Weights of a small mixture-of-experts language model, trained from scratch on English Wikipedia.
Training: a variant of SOAP for the experts, 330M tokens, 5040 steps.
Below are experts of layer 8 (counted from 0) of a mixture-of-experts language model. Rows are named router (the router's row for the expert), gate (a neuron's input weights, with its number), up (a neuron's input weights, with its number) and show model dimensions 192-287. Each number is 128 + 24 x the weight over its row's rms, rounded and kept within 0 to 255.
After each expert's rows: "gets" lists some tokens that make up at least twice as much of what it gets as of all text. This comes from a sample of Wikipedia text that the model never trained on. Tokens count by the router's weight.

# expert 11
router [103  55  85 153 119 154 148 113 119  77 135  92 115 139 132  88 150 113 136 110 103 143 141 137 127 118 116 132 136 113  54 161 116 136 112 161 159 113 164 180 130 146 135  93 129 101 100 122 154 132 129 145 158 111 123 115 123 119 142 147 110 132 146 140 129 159 148 112 142 134  90  89 141 112 107 110 136  94 140 133  82  73 141 114 141 166 138 114 106 127 124 148  79 134 132  90]
gate0 [155 118 110 145  94 138 145 164 150 105 130 116 170 136 168 137  81 108  96  98 138 108 134 113 102 157 109 104 104 135 181  97 139 125  67 120 160  96 131 147  87 134 151 152 163  74 120 109 101 154 145 101 133 108 135 131  94 122 121 139 158 142 120 119 140 145 125  77 115 121 110 185 136 160 129 151 143 102 102 159 135 106 150 170 139 130  92  82  98  91 158 159  76 118 152 148]
up0 [106 145 110 102  88 142 132 122 133 107 137 100 144 145  71 114  92  94  81 175  95 180 191 114  79 165 218 145  91 140 157 105 165 107  82 144 107 166  75 100 143 117  98  94 171 104 133 127 109 147 119  69 167 141 134 137 167 141 121 133 120 121 162 130 132 107 126 118 116 133 184 154 105 129 164 101 147 178 141 138 124 126 157 111 106 150 109 108 150 168 138  87 151 137 148 136]
gets: " ", "0", "9", "3", " October", " time"

# expert 7
router [138 141 123 109 155 151  94 158 118 169  96 117 103  86 110 109 128 142 136 116 118 131 124 162 161 150  95 148  63 156 161 116  65 129 158 150 120 111 118 163 150 149 133 119 193  43 137 144 157 103 140 131 143 117 105  58 110 117 151 101 126  94 151 133 130 112 187 110 149 130 131 168 129 116 123 146 115 149 154 135 156 119 138  98 137 122 156 154 116 154 147 145 131 102  99 156]
gate0 [150 144  94  81 107 113 129  88 130 120 134 113 118 127 122  66 152 151 122 134 154 114 162 134 148 122 117 139 152 121 139 142 145 153 183 127 146 128 115 121 126 168  92 124  92  85 136 134 133 143 132 151 165 115 123 131  93 119 137  95 124 136  55 163 179 119 176 152  90 138 116 166  83 157 144 128 122  79  97  86 153 167 164  85 152 171 185 141 171  90 130 155  72  90 142  88]
up0 [181  99  93  79 121 136 151  88 163 128  98 154  86 160 148 109 128 185 116 126 150 142 140 125 144  98 162 137 106 133 124 120 143 149 106 163 151 128 141 142 171 145 113 122 108 152 115 163  87 124 146 131 125 104 120 111 114 141 168 144 110 160 101 147  93 140 133 115 102 153  95 180 113 161 108 127 118 133 153  93 134  97 127 137 131 119 157 105 181  94 138 145 140  70  95 109]
gets: " ", "–", " (", "p", " p", " m"

# expert 1
router [126 172 113 124 125 155 140 191 163 131 116 143 142 141 130 167 154 160 127  91 170 132 104  93 164 153 107  74 104 129 135 134 141 130 171  92 123 162 119 106 125 136 158 172 171  88 153 124 132 112 148 131 181 137 114  97  96 114 153 133  93 127 148 145 144 113 138 157 120  92 115 124  82 141 137 120 131 132 181 144 115 174 142 128 116 148 155 144  76 138  73 140 145 131 108 128]
gate0 [ 70 159 146 153 168 138 139 112  94 109 100 126 129 121 149 145 102 122 147 161 156 151 123 135 129 108 123 131 145 117 148 144 164 136  70 131 156 149 148 133 141 107 121  71 131 129 152 153 126 116 125 105 156  69 120 117 149 132 169 139  99 177 127 111 148 139 148  94  88 142 127 114 152  66 166 123 109 156 134 165 178  81 146 144 141  99 103 118 117 119 114 155  77 123 120 125]
up0 [112  92 127 168 130  68  95 120 120 137 110 103 137 110 160 129 115 144 124 168 134 141 179 147 118 135 123 166 179  87 129 131 131 139 183 137 134  92  97 130  86 126 116 116 145 108 108 127 110 172 102 104 174 160 100 145 133 124 148 130 155 135 149  95 129 137 131  56 134 112  86 104 138 123 103 151 108 152 104 156 154 129 203 103 159 116 108 130 135 120 117 106 120 129 128 135]
gets: " the", " a", " new", " his", "ic", " this"

# expert 5
router [164 162 119 127  96 111 131 143 112 169  86 133 129 107 103 137 136 131 129 128 109 107 136 115 113 116  87 131 119 130  88 127  81 141 178 122 157 179 160 155 179 123 146 133 116  67  94 112 109 110 138  96 134 126 160  84 150 120 135 148 114 117 102 123 151 141 118 130 132 142 131 116 150  98 123 115 139 149 106 114 107 117 124 182 117  80 148 137 127  98 144 152 116 129  97 132]
gate0 [143 154 156 173 153 102  99 122 104 171 160 109 110 152 127 147 175 107  89 134 152 132  92  68 108 131 108 130 112 113 117 118 132 113 146 150 102 141 108 186 168 134 104 146 128 120  83  91 144 102 139 119 143 139 129 132 110 120 169 124 143 166 120 125 124  73 119  96 118 156 109 140 128 112 130 143 123 156 127 114 107 157 157 145 111 120 122  96 133 127 114 137 121 119 106  96]
up0 [129 160  93 115 120 138 119 141 132 117  94 144 149 132 106  99 117 136 119 120 119  90 144 142 137 150 142 152 138 143 103 147 140 163 119 131 187 145 155 104 134 121 165 108  75 144 124 164 121 161 152 173 116 118 119 137 118 149 102 169 171  62 129 110  83 173 152 148 131 165 161 118 103 118 133 159 146 123 127 129 120 110 127 121 123 166 135 134 152 154 142 165 118 135 117 150]
gets: "1", "9", "2", " to", " in", " ("

# expert 13
router [135 136 114 128 128  84 120 119 105 153 128 178  87 186 142 141 120 147 110 124 119 122  84 145  96 143 104  83  89 130 123 150 121 123 136  74 155 127 149 104 134 131 134 175 142 113  98 142 109 157 137 139 129 109 104  90 125 120 110 102 115 123 123 137 106  78 133 135 116 126 100 192 112 164 124 117 105 143 116 122 149 167 109 162  94 125 130 170 156 136 166 151  97  97  63 102]
gate0 [122 121 125 159  94 143 189  95 110 134 129 113 109 143 130  94 157 123 140 118 127 151 105 119 130 163  92 140 123 172 104 147 113 153 160 136 181 116 196 173 121 158 127 140  90 125 141  88 100 115  87 100 115 159 143 104 141 132 158 101 112 148 148 128 129 107 124  83 107 119 156 152 127 121 153 118 166 125 103 154 123 120 126 123 128 137 160 158 109 129 128 102 143  81  84 100]
up0 [142 102 125 152 158 109 105 126  85 145 145 138 182 142 122  97  98 136 167 108 151 169 149 162  91 144 159 158 164 157 148 116 132 127  94 138 105 119 148 146 141 166  79 132 114 116 132 125 139 152 112 175  98 157 138 169 149 137 108 129 171 110 142 125 111 135 129 100 113 178  87 145  87 106 122 135 126 121  83 143 110 135 122 121 130 134 108 138 129 139 159 116 134 115 143  82]
gets: " was", " is", " as", "\n", " a", " were"

# expert 4
router [109 115 138 172 128 126 133  88 167 152 170 153 104 168 131  88 112 137 101 139 144 113 135 133 122 141 107 104 125 127  99 133 132 167 118  70 146 129 129 118 166 104 134 152 106 140 102  90 100 139 150 140 120  98 144 124 171 126 118 160 151 147 154 131 131 133 125 150  91 163  87 120 139 127 153  86 149 147 149 122 136 146 150 132  66 130 128  72  98 141 136 108 117  82 104  99]
gate0 [103 131 148 141 144  96 150  97 121 118 133 155 115 166 110 128  96 152 122 137 132 128 133 153 147 155 124  95 101 113 137 138 153 122 139  73 100 133 126 101 172  92 126 143 153 138 107  86 105 166 172 124 106  91 134 156 185 120 123 168 171 157 133 132 119 136 116 154  59 157 105 113 122 127 115  86 137 123  88 134 112 179 117 132 117 129 159 104 118  71 101 135 133  89 117  76]
up0 [111 130 125 168  90 121 129 100 165 128 130 123 114 154 141 135  92 150 130 148 105 137 128 127 125 138 128  67 140  97 179 111 151 119 128  79 151  97 118  81 155 111 155 152 111 158  95 115 107 128 147 119 120 129 162 135 106 143 114 184 167 121 131  98 114 145 154 153  74 130  99 116 133 139 137  70 134 147 139 103 132 153 128 122  89 125 215  88 111 118 111 159 119 107 120 109]
gets: " of", " in", " to", " for", " on", " with"

# expert 9
router [115 139 131 154 138 140 117  83 157 132 104 146 107 179 103 128 155 145 135 100 152 122  86 136 113 149 107  92  77 131 123 156 136 154 126  88 174 114 154 111 134 118 146 122 171 124 119 107 141 145 139 134 124 160  89 116 139 119 127 143  95 145 171 134 104 118 129 115 101 136  70 147 128 135 133  93 130 148 117 110  98 147 107 161  66 162  89 132 155 164  92 131  95 120  93 107]
gate0 [152 146 106 108 123  99 117 107 136 120 137 145 130 127 108  92 157  86 166 128 108  94 118 167 131 137 100 144 130  97 129 163 122 123 145 127 188 111 137 112 105 109 127 108 188 108 106  60 136 106  72 141 161  96 127 133 108 128 135 112 174 148 145 106 135 113 113 143 113 132 118 138  96 128 193 148 128 133 128 151 115 134 166 136 124 171  83  85 101 111 126 106 100 124 116 107]
up0 [137 142 125 123 151 155 127 123  98  97 164 131  90 160  88  96 165 155 124 152 162 136 144 147 138 122 113 153 132 128 129 119 164 113 136 101 179 141 133 114 151 113 111 139  99  76 118  71 119 140  77 143 141 106  74 125 103 135 163 133 121 140 117 145 106 101 146 155 107  95 165 102 171  87 162 123 122 126  93  94  89  99 102 148 170 165 150 149 136  83 140 119 115 127 113 105]
gets: "|", " the", "-", " The", ".\n\n", "The"

# expert 14
router [115 155 155 144 116 125 113 116 144 157  94 123 135 105 105  92 129 122 133 107 123 111  96 131 149 164 102  99 113 146 122 132  90 167 131 148 124 156 154 167 182 118 122 132 171  78 154 125 121  82 164 110 126 127 137  75 102 109 149 167 139 125 163 143 130 162 122 121 105 127 127 105  94  81 140 118 134 127 173 112 117 127 134 140 140 148 163 115  66 140  94 138 129  94  97 145]
gate0 [150 138 129 134 107 106 141 132 158 143 146 105 108 130 107  94 138 154  93 159 167  98 105 147 158 166 140  99 112 105 123 110 167 128 156 121 148 172 129 147 174 123 117 140 166 153 126 169 167 122 121 150 109 144 173 103 119 103 145  87 135 144  80 118 132 132 112 140 108 131  78 144 126 102 154 114 153 135 100 158 145 135 128 142 114 181 161 164 105 133 133 137 149  99 106 128]
up0 [130 121 162 142 140 124 130 128 142 127 124 103 143 118 126 132 135 128 134 153 159 118 104 135 133 120 132 162 102 106 138 115 135 100 121 150 124 147 154 108 102 131 117 141 173 140  90 143 144 169 142 120 121 152 159 141 111 113 121 154 122 100 102 111 112 139 111 106 113 136 146 154 152 131 163 159 104 130 134 126 139 197 138 150 112 139 140 114 120 151 157 111 154  84 123 107]
gets: "2", " |\n", "\n", "–", "S", " M"

# expert 2
router [137 138 148 110  94 111 122 136 143 208  77 112 130  99 129 173 113 139  92  85 151 103 128 146 115 132  97 108 124 119 116 130  98 154 143 120 118 126 148 131 149 112 168 179 156 106  85 106 108 134 178  70 143 128 147 114 128 118 125 131 126 115 134 153 145 112 123 103 147 107 122 121 126 150 122 115 112 140 105 107  99 166 131 134  94 125 136 149  91 129 198 142 125 113  84 125]
gate0 [ 97 127 133 117 107 124 133 102 147 146 151 171 118 166 125 128  92 127  97 132 131 132 161 163 161  92  89 160 127 154 153  78 152 121 124 130  98 143 132  90 136 100 127 153 140 137 122 146 139 121 115 121 128 114 131 147 120 133 110 146  91 131 118 175 163  56 148 105 157 141 137 140 132 118 114 110 124 145 154 148  98 144 143 122 112  87 106 152 177 135 155 111 117 131  87 137]
up0 [104 103 118 118 129 126 113 126 168 124 182 183  84 137 158 156 118 115 100 132 160 120 126 107 129 152 108 114 141 118  94 141 130 103 110 110 131 104 141  99 107 160 117 137 152 119 121 121 124  99 134 132 117 156 147 133 109 143  87 132 118 108 150 132 113 119 167 138 146 150 160 116 161  96 120 135 108 118 133 111 118 129 106 118 126 151 137 134 137 125 157 124 158 128 135 134]
gets: " |", ":", "8", " K", " H", " B"

# expert 10
router [141 169 147 150 150 119  97 162 129 163 135 112 125 155  79 123 141 144 104 133 146  99  92 135 135 152  97 107 107 129 122 136  83 141 134  89 119 121 108 108 182 116 107 143 187  94 128 149 111 136 135 131 161 120 129  68 144 126 166 108 142 124 132 119 127 115 100 131 129 150 117 152 108 124 139  66 111 153 142 116 164 193 137 104 142 118 110 106 108 143 101 142 104 116  84 126]
gate0 [111 124 100  83 104 102 110 141  83 126 133 148 106 129 120 121 133 106  86 163  90 124 169 201 126 116  92 127 156 139 169 130 123 108 125 142 165 152  98 112 120 154 128 115  94 154 100 128 147  87 164  95 129 104 143 133 130 120 146 135  86 135 138 127 146 102 131 150 108 137 112 121 126 129 136 130 131 134 120 142 141 103 123 113 130 116 173 121 139 159 155 116 128 112 145 135]
up0 [117 160 128 104 149 138 135 151 144 131 141  74 141 109 145 129 139 125 145 154 119 169  98 131 134 110  85  80 114  93 129 123 120 102 132 164 143 138 143 124 140 150 134 137 139 118 193 115 151 141 143 144 150 126 113 129  67  96 185  92  90 149 132 117 111 107 126 114 106 136 164 103 147 120  99 110 101 106  93 113 131 150 146 102 134 134 150  99 129  78 114 106 136 118 101 132]
gets: "|", ".\n\n", ".", "-", "\n\n", "=="